Weights of a small mixture-of-experts language model, trained from scratch on English Wikipedia.
Size: 8 layers, width 256.
Experts: a softmax router, a shared expert of 128 neurons.
Training: a variant of Muon for the experts, 340M tokens, 5187 steps.
Below are experts of layer 5 (counted from 0) of a mixture-of-experts language model. Rows are named router (the router's row for the expert), gate (a neuron's input weights, with its number), up (a neuron's input weights, with its number), down (a neuron's output weights, with its number) and show model dimensions 0-255. Each number is 128 + 32 x the weight over its row's rms, rounded and kept within 0 to 255.
After each expert's rows: a language model's description of what the expert responds to; "raises" lists some tokens whose logits its average output raises strongly, later layers aside. This comes from a sample of Wikipedia text that the model never trained on.

# expert 59
router [108 148 170 139 103 150 138  75 102  58 154 123 152 125 118 126 140 144 176 157 176 106 147 146  92 126 114 110  95  58 147 143 113 101 134 151 155  88 133 150  69  77  66 129 118 162 147 149 171 153 132 144 160 131 140  53 146 145 113 190 181 145 105 113 179 152 127  95 141  96  90 110  71  94  65 109 142 130 128 103 163  92 142 170 129 121 142 146 102 120 130 132 159  89 157  76 164 126 163 152 171  80 125 122 140  94 148 130 140 170 108 112 122 130  92 151 117 110 127 166  90 116 165 147 128 147 146 121 117 150 159 104  96  94  92 181 154  80 101  89  71 111 181 147 118 126  71 121 142 117 143  76  84 105 184 131 125 117 111 167 114 154 137 139 123  76 102 152  88 118 123  84  86 136 150 141 102 194 148 167 120 105 118 101  97 123  65 111  76 137  66 136 186 151 120 165 134 180  61 114 147 159 103 172 161 105 102  73 160 155  62 116 144 160 131 182 120 179 139  64 109 175 159  69 226 164 125 102  73 115 140 145  92 172 153 134 114 113  76 144 132 139  98 184 153 108 167 191 112 163  93 134  98 160 129 152]
gate2 [134 105 183 122 164  82 120 144  76 174 135 155 108 156 109 147 164 110 130 117 135  94 116  76 138 139 105 107  75 146 127 136 122  74  88 138 122  90 102 126 132 167 148 144  80 166  93 135 107 129 133  98 140 176  92 150 128  44  91 148 136 131 122 102 122 132  68 144 116  81 100 137 126 149 112 120 147 188  96 187 144 130 152 131 124 148 126 125  90 112  91 142  96 163 103 122 154 102 176 174 109 124 149 119 135 123 112 166  73  93  85 154 162 128 111 117 186  82 122 147 109 114  60 156 100  91 132 148  94 148 129  80  92 187  50 220  96  88 107 160 137  69 171 128 107 182 145  89 155  77  25  99 147 163 132 144 165 143  62 106 197 102 121 164 131 130 107 103  63 109 141 146 119 140 175 154 146 137 103 107 124 156  85 130 152 142 175  51  65 167 102 115 131 176  99 167 146 122 140  94 117 151 107 134 128  82 104  88 109  77  73 118 142 139  96  78 114 178  92  81 120  88 147 113 123 119 124 150 103  96 175 131  83 124 148 116 189 165 154 134 155 100 105 117 105  86 114  65 120  93 116  88 134 145 113 167]
up2 [114 112  84 161 152 152 183 151 132 201 141 185  98  74 153  65 156 148 140 116  99 132 134 116 147  54 160 126 149 104 156 170 125 171  93 205 139 146  79  59 160 126  85  89 129 141 121 171 163 201 104 142 114 119 128 109 107  96 118  96  30 120 128 129 100 138 195 146 160 166 156 155 124 193  84  92  88 112 113 161 124 110 187 141 233 129  78 119 151 146 125 190 177 147 127 107 147 153 123 103 113 160 124 122 103 124  93 134 139 150 138 102 100  81  56 158  98 111  59 133 118 111  55 101  77  66 169 129 147 144 125 127 122 141  89 147  98 108 134  72 111 178 103  53 100  94 134 131  68 167 155 160  86 130  84 144 147 142 126 122 124 138 142 145  81 122 147 101 117  82 126 120 147  75  75  67 108 150 100 133 110 108 139 108 116 117 162 146 102 132 142 110 146 111 151 142 162 102 124 112 146 160 117 141 116 130 182 131 131 120  92  90  75 138 112  72 138 124 137 111 133  82 163  90 169  99 169 140 125 106 126 111  94 180 133  56 139 159 129 113 122 125 125 121 138 144 120  98 141 124 123  77 144 177 152  91]
down2 [122 165 123  97 133 130 102 125 118 125 111 202 127 150 137  88  91  97 133 177  97 133 146 165 168 124 135 100 137 147 104  98  79 127 154 151 161  89 150 108 114 133 143 104 107 157 119 195 132  99 109 150 105 129 104  90 149 126 114 108 101 213 130 156 130  93 136 135 107 131 118 158 172  99 140 109  93 107 130 136  97 135  69 145 108 172 110 163 124 109 108 191 164 182 250 127 118 147 129 124 122 109 167 148 123  10 157 148 130  87 100  77 108 120 151 158 133 182 165  81 136 122 145 126 120 135 194  68 111 111 119 100 120 140 115 140 102 137  91  90 128  78 108 149 118 103 142 159 139 104 120 105  88 163 146 118 104 124 155 143 189  64  92 106 148 134 146  68  86  68 174  89 101 153  89 115 103 107 172 166  93 126 192  92 177 145 129 114 117 112  86  95 128 175 143  78 133 101 105 116  83  71 160 111 139 149 105 119 156 112 127  78 165 168  65  73 142 107 131 182 153 119 133 109  99 157 121 171 103  86 112 116  74 116 178 174 105  89  67 127  72  90  87 108  96 136  88 121 122  92 105 144 129  46  95 130]
What it handles: Title-line breaks, role nouns. Line breaks right after "= Title =" headings, and nouns for roles and places such as President, son, town, director.
raises: "\n", "—", " as", "===", ")", " ("

# expert 0
router [ 50  93 150 157 112 172 157 130 117  71 167 140 131 129  97  89 118 127 160 147 142 100 192 126  81 194 133 132  88 101 145 160  41  84 111 148 135  66 149  93  89  88  87 103 128 119 182 144 180 128 125 124 147 165 136 106  94 145 140 168 168 166 130 145 192 176 145 147 171 120 136 140 101  81 103 144 144 116 120  97  89 119 126 132  97 123 178 167 112 176 106 148 142 126 165  78 148 134 130 164 195  81 135 138 154  78 184  72 123 173 147  88 106 114 115 142 111  95 154 142  90  75 144 122 123 113 159 126 128 177 166 108  91 109  68 162 153 120  99  76 102 145 165 150 116 142 112 116 143 152 169 106  98  98 131 130 161 124 114 142  99 138 112 103 151  92  72 161  80 120 138 111  46 103 117 141 138 113 108 126 158 144 143 135 121 147  41 131 105 160  91 128 148  86 138 157 116 171 124  97 170 151 115 153 123  82 108 124 159 157  27 118 100 117 103 194 112 140 178 118 178 153 158  96 150 187 171  58 116 167 211 128 135 201 132 129 109  83 142 158 135 157 123 146 150 110 138 155  97 163 116  83 114 148 120 153]
gate0 [166 131 127 124 105 124 160  90 152 130 136 150 100 132  95 123 172  85 150 127  77 141 130 148  67 151 130 115 116 118 187 159 119  92 154 150  76 126 128 143 125 138 156 143 111   4 118 134 100 118 165 133  83 137 154  71 132 141 147 114  72  98 145 111 126 115 148 138 129 128 107 142 174 103  90  70 132 147 174  38 127 120 110 153 109 119 128 124  82 112 145 107 148 167  70 114 179  93 145 112 125  36  96 154 127  98 116 114 139 103 123  87  88 114 167  91 126 133 134 104 118 104 124  97  83  90 166  91 166  90  67 150  97 167  98 140 131 160 103 102 165 146  89 112 137 142 219 159 126 127 144 116 187 164 168 162  98 141 148 148 145 161 197 107  91 125 107 142 169  70 152 156 142 119  69  96 130  73 110 133 188 112 173  94 141 118 108 138 149 192 144  81 149  96 157 185 102  93  92 128 120 159 111  86 100 137  86 108 134 133 149  92 151 157 134 165  89 148 126 134 173 135  91 150 106 137 173 154  99 209 126 149  98 121 151 124 154 119 155  94 111  57 100 182 203 111 138  75 101  97  82 138 158 129 173  89]
up0 [143 196 150 107 145 197 132 110  86  99 111 127 112 102 114 160 138 130  99 184 103 140 120  87 117 133 138 130 105 122 166 112  81 106 112 112 190 105 158 131 175 130 108 141 131 137 159  92 133 126 137 114 124 175 113 171  96 130 107 133 104 102 110 188 115 101 128 147 138  80 168 148 123 143  97 155 119 105 146 169 128 115 144 180  58 116  97 119 192  93  99 176 109 146 146  92 133 147  63 162 124 123  95 106 124 145 152 131 126  50  84  98 188 155 143  63 121 106 135  69  70 168 110 114 150 122 119 103 153  90 115 121 131  67 194 136 183  92 140  81 193 104 137 160  83  77 107 126 179 165 102 140  72 160 147 148 202 219 133  96 157 115 148 114  95 169 111  90 128 126  98 125 159 150 112 115 131 106 140 177 123 164 122 124  89 151 144  52 137 138 125 108 100 146  91 122 121 165 101 143 109  87 105 170 130  80  21 143 122  67  98  78 184 112 130  54 112 131  98 109 109 125 135 115 171 148 134 174 143 139 140  88 119 125  84 156 108  77 155 111 110 132  58 146 128 154 140 130 183 154 131  87 187 123 122 121]
down0 [127  71 152 140  70 128 119 132 155 115 149 164 162 133 147  87 178  78  81 137 138  90 133 169 113 178  63 205 149 110 133 165 158  82 148 101 196 155 114 119 112  59 116 137 136  84  81  91 113 169  97 112 145  99  74 150  80  98 102 121 144 116 196 151 151 134 126 186 162 155 109  90 108  88 163 129 105 108 101 139  95 166 160 108 186 111 114 110 118 153 122 129 125 131 148 144  97 161 145 165 140 196  91 132 148 104 139 128 114 190 142 143 146 140 154  99 135 168 131 117 182  88 121 124 146 188 152 121 133 121 144 195 161 170 140 114 210 147 119 185 107 126 147 141  88 162 184  96 155 136 157 106  98 121 114 144 127 125 164 114 133 148 159 115 117 125 130 116  96 135 149 148 165 142  77 117 149 157 101  93 154 144 180 228 127 117 185 178 120 137 124 116  95 126 132 195 163  99 116 141 142 144 105 154 161 128 142  95  76  55 149 132 116 129 116 152 113 105 207 108 112 132 137 161 161 116  77 122 136 159  89 195 171 115 117  77 144 108 192 182 157 133  84 116 121  99 189  95 154 115  72 187 116 106 157  93]
What it handles: Membership and partitive nouns. Nouns after "a/the" that take "of", such as member, part, majority, some, and "Preceded" in succession boxes.
raises: " of", " the", " and", " time"

# expert 2
router [116 128 154 153  94 143 163 132 105  64 184 162 148 182 128 119 100 107 161 192 156 146 191 168 102 151 178 107  72 126 120 148  93 117  55  88 101  90 109 123  90  78 108 129 152 118 195 102 124 158 101 150 178 127  91 123  88 151 100 138 145 140  90 105 145 144 159 174 142 127 112  88  81  99 102 162 142  92  70  89 163  92 147 102  82  94 145 150  95 107  83 121 171 118 131 115 131 101 101 161 153 118 117 149 157 109 156 102 128 116 136 150 143 119 111 171  87 137 163 171 129  72 143 105 119  79 123 160 140 111 175 115  45 114  92 158 115  82 112 126 116 150 179 128 166 154  77  84 105  73 161  91 120  83 148 143 145  84  80 168 118 135 153 128 154  72  92 138  99 179  99 124 106 102 138 121  69 135 148 154 139 144 180 118 110 180 135 111 116 181 133 161 181 136  86 134 110 165 114  97 172 157 113 172 167  88  84  98 146 163 119 144  76 169 113 196 102 189 183 130 119 121 175  83 187 148 134  55 100 166 127 150  90 153 143 147 122  92 123 133 154 135  81 165 144 137 118 157  40 128 135  81 131 152 127 156]
gate0 [131 162 107 139 125 115 117 158 132 122 103 136 153 148 195 124  73 100 108 176 141 142 172 125 118 117 112 141  71 140 182 116 191 126 108 191 127 130 156 141  86 154 139 138 116 145 139  94 134 149 111 197 146  93 105  74  97 100  92  62 177 125 127 127  98 188  94 118 177 103  72 116 163 153 115 103 136  76 161 116 179 116 125 205 187 155 130  93  69 151  85 174 125  97 139 173 105 159  83 135  90 118 148  56 187  92  71 146 124 139 118 125  78 138 118 180  79  40 160 139 125  79 158 120 102 169 128  73 129 107 149 132 112 191 147 131 120 156 122 100 102 162 200 125 106 137 116 139 170 132 150  88  87 136 100 118 137 128 146 163 115 143 116 113 158  75 106 105 144 163  78 115 130  51 137 124 179 133 116 120 123 111  98 110 119 102  97 132 129 145 153 153 167  99  97 137 141 123 122 198 110 174 162  59  88 170 163  93 120 131 120  57  77 110 128  87 122 150  91 149 181  98 133 143 112 161 143  85 156 112 105 169 118 156  99 141 116 131 186 120 127  79 132  90 143 106 169  68 115 183 120 161 150 162  91 135]
up0 [141 189 187 150 104 125 116 159 136 118  85 115  97  94  84  93 133 150 161 140  95 178  79 140 138 152 154 113 126 145 119 122 164 120  96 125 130  79  91  60  99 106 130 111 117 117 127 125 112 166 182 126  70 159 130 144 130 186 120 129 145 159 146 136 155  84 149 156 119 104 125 111 118 127 126  94 141 123 129  81 119 182 132 144 130 127 184 135 142 144  73 135 131 151 102  92 118  74 140  95 109  61 131 176 121  97 157 151  75 105 113 129 185 191 125 139 103 124 150 164 120 158  97 188 142 103 146 117 179 153  96 173 171 142 106 146  93 109  99  78 153 173 146 129 130 185  76  95 157 136 149 153 109  79 117 100 125  93 129 133 135 158  76 108  76 112 174  82  83 138 127 112 165  93 175 126 159 102 108  95 214 115 107 131 113 139 164 193 163 140 115  86 177 146 191 102 153 129 105 135 106 132 137 176 165 138  73  99 107 255 154 153 127 194  87 143  84 131 114  97 147 145 115 118 121 174 125 135 170 175 124  63 164 165 154 157  84 120  67 107 141 130 171  56 101 127 131 128  88 176 138 102  68 129 142 132]
down0 [116 160 130 102  84 190 182 167 148 173  86 124 100  92 146 164 168 169 120 149 132 142 142 118  90  94 189 125 133 118 143 133 134 109 108 133 119 141 111 170 191 186 109 134 119 134 149 119 146 141  90 147  84 172  88  92 121 152  92 144 173 103  72 127 112 138 172 113  87 198 149 140 160 111 122 127 144 140 147 121 143  89 144 121  67 169  88  89 112 156  88 111 117 122 126 145 109 161 190 179 162 126 115 111 151 103 128 103 152 117  67 112  74 155 177 180 142 100 161 128 142 143 167 111 106 140 177 103 130 162 120 122 129 121 138 130 145 143 152  33 114 132 127 146 119 132 145 149 185 120  59 106 128 133 158  70 131 119 105 111 101 156  44 133 159 120 141 110  85 120 169 147 123 130 111 144 124 110 143  96 133  58  94 151 114 161 123 114 134 187 126  82 141 161 154  96 164 164 181 143  90 112 129 145  81 140  50  80 159 109 191 130 129 152  68 137 112 131 167 139 123 132  29 100  86 130  72 118 174 130 172 168 155 141 183 177 120 140 133 125  76 178 141  60 191 148 162  86 120 121 192 111  64 123 112 154]
What it handles: Colons after labels. Colons and word pieces ending in a colon that close a field label in infobox-style lists, such as Total:, Enrollment:, 2022:.
raises: " The", " A", " 50"

# expert 19
router [112 143 173 110 153 140 167 157 112  95 173 184 122 126 171 124 109 140 176 182 138 123 165 172 136 162 164  73 116 121 165 122  91 117 143 130  99  81 172 170  86  83 116 172  89  65 110  82 179 149  63 152 155 160 166  92 105 134 116 149 133 165 142 113 140 107 106 144 133 140 120  90 142  82  58 144 100 102 109 156 120 167 144 110 119  60 151 156 126 155  96 100 160 102 153  79 186  56 128 150 130 112 143 152 126  92 161  91 184 131 125 108 157 108  89 178 119  95 156 154 109 113 210 138 114 116  93 183 139 146 165  96 104  67 100 162 157  82 126 121 128 166 151 102 173 155  87  99 136  89 127 105  66 117 126 125 143  97  88 226 137 139 161 121 110 121  80 168 125 125 151  92  88  79 148  98 100 150 154 157 169 108 185 120  56 174 100  76 109 133 109 149 153  96  73 150 149 151 101 149 185 136 119 162 153  90  81  87 137 107 105 136  92 117 111 166 103 127 175 113 106 151 184  56 155 135 147 126 142 171 160 138 112 131 163 138 103  77  94 175 138 151 111 156 152 106 143 157  74 134 122 100 103 162 119 143]
gate1 [ 93 142 131 176 139 100 111  80 116 148 154 155 134 210  97 159 170 104 150 167 163 148 146 104 150  89  86 110 148 164 123 188 173 138 106 121  90  82  86 141 190 146 148  48 152 163 114 163  49 182 101  75 121  98 175  61 108 116 164  96 100 194 201 174 134 169 144 142 131 117 166 166 138 134  58 144 148 156 104 160 113  91 128 181 164 171  92 148  96 110 141 103 106 137 135 126 138  96 121 151 133  96  94 111 166 125 167 125  82 170 149 108 140 173 119 158 116 149 175 136 112  67 152 133  68 102 106 125 195 128 124 150  90 114 102 106 137 144  82 110 152 130 153 114 134  92 119 137 153  80 164 143 121 102 107 116 165 175 139 178 167  94 181 133 116 184  89 146 184 131 139 139 164 108 117 152  91  91 111 153  90 146  86 105 130  92 145  52 150 140 164 160 105 151  94 100  95 133 152 104 121  97 160 159 110 175  65 103 118 117  78  99  94 128  80  86 115 138  90 127 155 172 194 176 104 120 112 129 155  85 125 148 114 181 140  72 143 122 105 158 153  93 116 104 121 104 141 113 120 164 122 167 164 162  85 126]
up1 [114 113 136 149 120  97 154 117 150 181 170 127 170  70 115 203 149 126 138 138  89 165 129 111 103 155 125  81 137 141 160  66 190 179 167 131 163 160  73 141 113 115 109  85 123 150  62 140 115 163 116 160  56  83 108 119 186 135 128  39 122 105 124 129 178 136 135 116  86 198 134 123 176 103  58  76 155 111 143 135 152 103 113 171 142 100  83 131 117 147 106 158 136 140 148 156 153 137 127 112 132 127  23 156  63 171 194 120  65 120 117 126 127 124 132 120 106  99 120  84 122 139 129 161  72 115 199 139 161 147 142 126 152 140  97 190 134 148  81 187 115 145 115  98 125 109 104 144  53 122 125 180 111 121 194 139 148 122 124 146 137 121 170 121 142 120 123 105 121 158 109 146  83 150 142  85 106 156 148 176 128  82 124 157  53 123 118 117 142 186  84 155 148 143 116 113  92  89 125  96 104 136 105 126  88 160 147 147 129 114 100 137 149 155 125  95 120  64 126 132 134  64  78 121 100 154 152 142 116 146  63  63  66  73 152 152 149 141 143 128  94 107  61 132  92 116 107 153 114 126 180 111  82 107 106 135]
down1 [123 123 127 140 150 126 142  91 144 104 180 115  54 138 158 165  90 126 121 146 122 137  83 111 127  73 165 130 115 160 102  92 162 146 182  82  69 111 143 129 147 107  56 128  79 171 121 102 107 194  67 141 122 164 167 108 139 141 212  83 153 104 111 229  96 168 145  93 101 134 123 157 184 134 127 104  96 172 112 122 168  83 122 144 153  93 121 174 107 154 175  65 134  87  83 150 156 115 109 143 156 124 112  86 111 150 130 152 176 167  99 134 106 146  97 104 127 130 116 135 132 133 122 128 147 124 111 152 183 110 125 182 121 126 213 140 120 123 100 124 133 154 136 121  95 140 164  91 139  99 157 178 141 151 126  36 128 133 116 139 111 184 134 132 162  81 127 112 152  96 111 137 154 118 167 159 128 153 118 136 120 178 105 108 136 122  91 121  97 147 133 112 148 174 101  90 124 122 109 127 114 178 188 113  95 158 155 131 148 195  98 161 100 161  69 155  96 140  96 166 193 124 150  93 153 142 104 100 119 156 161 183 123 141 124 138 161 105  75 193 156 127 123  96 148  59 159  89  96 180 123  69 105 207 162  57]
What it handles: Section and infobox headings. Wikipedia section-heading markup and infobox subheadings such as ==, Personal information, Awards and highlights, Political career==, See also==.
raises: "\n", "\n\n", "\n ", "===", "====", "|"

# expert 1
router [ 71 113 127 115 119 153 144 123 101 106 129 149 151 136  80 122 142 147 123 149 136  82 175 146 132 142 138 141 116  60 156 138  68 131 133 142 121  69 159 124 109 109 132  69 154 130 189 156 149 180 150 129 177 100  82  79  84 166 147 170 152 145  75 122 156 169 150 155 136 126  71 134  77 119  64 170 158 130 125 100 111 132 163 142 114 124 139 188 105 166  77 100 150 122 139 109 151 103 151 155 168  75 135 148 172 107 163  72 144 112 118 120  81  87  25 153  95 123 180 150  98 121 118 135 131  85 142 110 168 146 120 111 118 102  37 121 157 100 104  79 104 153 119 115 122 138 121  82  78 109 129 107 113 122 159 142 138  85 101 140 109 122 139  88  97  99  72 136 127 111 147 156  96 163 136  89 102 149 157 149 179 125 119 154  51 121  38  87 102 150  91  96 144 104 109 159 112 172  76  96 139 167 123 149 141  67  89  65 184 122  69 145 136 165 128 207 132 165 106 110 112 134 147 114 140 164 169  98 116 116 154 187 123 143 155 143  63  70 130 129 122 162 106 171 160  70 143 181 124 127  87 105  98 155 171 110]
gate0 [118 154  87 124 140  86 115 125 113 134 106 134  88 142 148 154 126 141 187 117  24  46 129  46 168 164  64 161 160 136 121 120 166 102 103 105 143  87 164 145 188 105 133 102 145 115 154 188  90 121 145 110 117 235 106 162 152 138 133 127 125  89 102 107 180 144 122 125 148 179 106  95  77 113 158  91 110 161 157 107 111 126 113  83 109 142 103 157 120 130 112 168 144 121 120  58 106 144 106 122  94 141 104 140 156 150 101 133 109  86 150 127 146 122 110 192 108 115  68 160  91 151 113  97 142 110 138 115 149 178 125 123 114  87 111 126 130 131 131 174 154 136 111 131  81 144 177 130  81 165 112 106 156 183 156 132 128  65 110 160  81 124 109 148 163 136 111 103 137  60 107 180 118  85 160  91 129 121  81 140 121 117 156 121 137 195  94  87 147 133 154 175 126 165 162 105 135 108 111  38 101 107 117 123 223 152 109  82 158  89 121 112 164 117 119 115 140 138 122  97 128 111 142 113 163 121 125  95 145 153 139 156 160 194 156  89 114  94 104 107 126  89  98 163 127 116  34 121 159 191 151  93 111 212 131 160]
up0 [135 177 151 169 113 149 152 137 112 142 150 135 120 110 163 166  90  90  88  85 148 135  61 125 155  38 119 118 131 185 139 107 110 132 129  84 119 163 146 173 113 103 121  98  83 113 159 118 121 160 151 142 162  85 146 150 136 165  46 142 133 148 125 138 126 141  73 129 159 120 121 184 131  97  83 166  83 117  83  69 146 144 122  85 164  59 128 178  95  74 141 123 111  85 164 111 119 142 186 115 133 118 156 116 164 129 130  91 166  67 104 139 131 163  95 108 178  89 166 136 125 186 116 133 129 116 155 107  88 146 151 180 126 149 162 158 122  78 122  85 117  86  59  86 136 172 109  89 133 140 165 164 116 130 133 144 143 143  95 113 133 121 118 108 171 158  74 159 123 169 109  98 151  77  99 152 137 121  97 157 137 129 154 154 107 130 102  88 124 166 136 203 140 137 169 121 102 150 132  97 189 127 119 189 159 104 135 145 198 153 111 106 119  51 131 205  93 165 155 154 209 119  41 126 141 153 121 126 162 104  87 137 196 141 172 145 140  78 162 145 136 171 172 162 104 111 104 106 172 188 153 142 115 102 136 100]
down0 [142  97 104  96 177 142 104 128 163 117 171 123 137 150 135 100 124  91  41  79 188 136  64 110 106  78 119 193 139  91 142 123 109 163 148 103 138 112 130  61 152 131 146 165 133 159 200 164 136 150 152  73 175 119  81 127 101 102  78 103 107 127 139 181 169 145 154 178 140 114 154 106  88 154  99  71 131 123 144 129  96 125 179 173 101 101 163 150  75 132 118  46 112 114 124 103 126 112 115 121 100  97 143  88  57 146 102  88 154 103 212 124 156 103 106 101 147 136 154 164 141 120 102 113 145  56 140 166 193 160  97  71 175  93  71 117 146 168 164 149  81  95  89 101 137 111 146  42  93 120 123 181 161 122 143 134 155 160 162 105 211 167 116 145 177  95  71 129 153 133 108 127 141 198 139 112 148 124 116 190 134 143 172 146 149 129 130 131 113 113 108 150 197 118 179 133 141  89 122 108 175 151 110 113 110 110 105 121 145 220 156 111  76 127  68 130 157 131  90 157 140 123 145 115 178 146 103 146 149 166 141 123 143 132 146 116 108 111 133 145 143  86 138 126 112 152 126 151 141 110 119 189 113 122 134 106]
What it handles: Nouns and participles after articles. Content nouns and past participles after a, an, was, or were, usually followed by of/in/by, such as built, types, months, made.
raises: " of", " further", " now", " reg", " not"

# expert 61
router [132 148 169 101 103 143 148 127  69  85 151 181 137 124 128 106 120 154 134 183 100  82 138 137 102 189 175  79 100  95 170 159 130  86  80 123 127 113 138 100 113 101  83  86 136 104 170 123 130 160 100 161 175 129 143  84 145 121 141 145 157 149  93 114 124 148 164 143 149 163 108  78  90 113  53 166 123 119 101 111 133 133 162 171 106  95 168 151  67 147  90 118 146 137 141  98 146  99 153 143 156 119 141 140 185  90 136 132 128 120 117  81  86 131  99 145 102  71 147 188 107 102 108 154 134 104 106 159 186 162 144 101 115  85 101 208 169 105  91 135 119 152 198 126 145 162 104  97 115 103 119  75 116  88 167 143 146 105  56 199 107 132 116  91 106 107 111 126 123 133 113  96  72 105 138 108 114 170 155 118 141  85 154  84  55 180 140 133  96 149 146 160 156 147  57 143 115 163  84 129 185 160 134 122 199  96 103 107 164 147  46 142 120 178  82 156  86 157 190 138 101 165 182 125 162 160 136 109 140 156 190 139 110 166 150 138 100  79 146 169 129 172  61 149 148 138 162 139  89 166 108  99  84 120 151 112]
gate2 [ 93  93 105  96 104 122 127 118 140 115 186  90 146 157 143 177 138 133 128 133 131 160 155 120 141  77 104 191 121 163  86 149 107 144 139 165 138 146 111  88 107 106 184 120  92 131 140 141 140  61 126 109 106 131 140 194 148 160 168 149 136 181 180 184 151  60 134 161 122  83 109 123  93 115 164 124 141 114 184 141 154  90  83 129 133 101 112 140 120 164 191  83 173 116  96 124 186 158 170  55 135 154 167 135  63 153 113 129 100 124 164  88 199 101 115 183 160 130 110 152  95 142 166 104 102 134 122 160 124  57 127 120 215 122 150 123 122 104 111  83  34 129 133 136 185  98 151  90 108 113 165 151  52 145 163  97 142 115 147  76 212  95 111 108 161 150 137 124  98 141 144 122 114 124 124 166 130 103 118 133  96  99 130  75 158 151  83  83 127 173  87 129 141  87 112 150  93 110 163 146 123 100 145 116 107 103 124 109 109 122 105  98 158 125  93 124  82 125 105 133 136 143  49 121 134  91 124 105 102  57 163 144  87 140 113 129  91 154 118  44 149 129 147 153 159 161 103  72 160 168 149 187  66 121 158 125]
up2 [135  73 127 129 154 109 162 123 100 140 107  91 121 155 156 103 207 162 149 103 159 141 137 178 110 100  59 157 144 114  91 151  45 177 121  90 156 111 166  96  90 123 121 102  74 137  95 149 136 112 107 146 142 160  85  74 118 154 132 146 127 163 160 197 123 128  68  80  71 158 145 163 145 141 170 126  87 100 216 103 146 144 131 127 129 128 151 121 157 140 165 125 111 152  63  97 112 127 109  96  99 150 176 110 195 107 161 194 152 126 116 137 190  49 100  86 156 131 115 114 190 130 172 139 158 114 109 115 153 105 116 102 144 160 158 126 152 134  52 147 188 135 161  95 116 150 181  93 181 134  73 114 137 142 134 170 125  72  99  75 165 135 101 102 115 120 185 105 105 126 103 118 115  56  98  92 116 129 145 100  99 163 101 122 191 103 101 137 147 106 129 124 127 140 167 117 143 122 109  92  57 164 140 103 132 128 106 143 164  99  88 105 139  92 121 158 202 181 143 159  98 115 174 134 121 127 141 125 181 156 111 125 147 173 139 116  77 130 106 102 158 118 156 149 101 120 126  91 110 125 120 217  82  69 119 118]
down2 [164  97 168 167 162 137  70 133 119 187  89  77 106 115 129 117 168 180 108 138 169 179 126  88 158  81 113  98 124 144 152 163  80 158 173  94 179 122 106 120 113 117  96 149 108 145 131 141 146  88 129  86  61 126 117  66 103 174 134 109 134 144 173 168 113 135  82 116 102 148 105 114 157  96 151 109 121  88 165 187 144  93 117 135  94  83 148 152 130 155 123 104 114 172  94 119 169 132 129 139 116 133 150  96 117 134 163 151 129 100 118 152 157  91 161 151 141  91 223 119  99 118  70 100  75 133 129  62 159 161  94 111 137 161 120 179 112 128 169 158 142  65 166 111 183 104 170 206 154 155 169 137  93  53 144 205 133  97  78 121 155 116 141  88 117 104 184 129 135  90 145 101 130  84 154 155 164 103 127 161 138 134 176 118 160 120 113 103 118 110  92 154 108 178 130 135 124 118  68 109  81 100 158  98  59  73  96 146 111 110  98 128 134 147 114 158 158 116 109 208  96 114 140  98 111 112 157 150 197 111  84 207 131 175  87 145 115  91  98 121 127 150 159 132 106 171 103 135  69 161  99 108 116 125 155 158]
What it handles: Sentence-final periods. Periods ending sentences, often fused with the last word piece, such as s., ed., ing., ". or League. and Museum.
raises: "\n", " In", " The", " On", " It", " However,"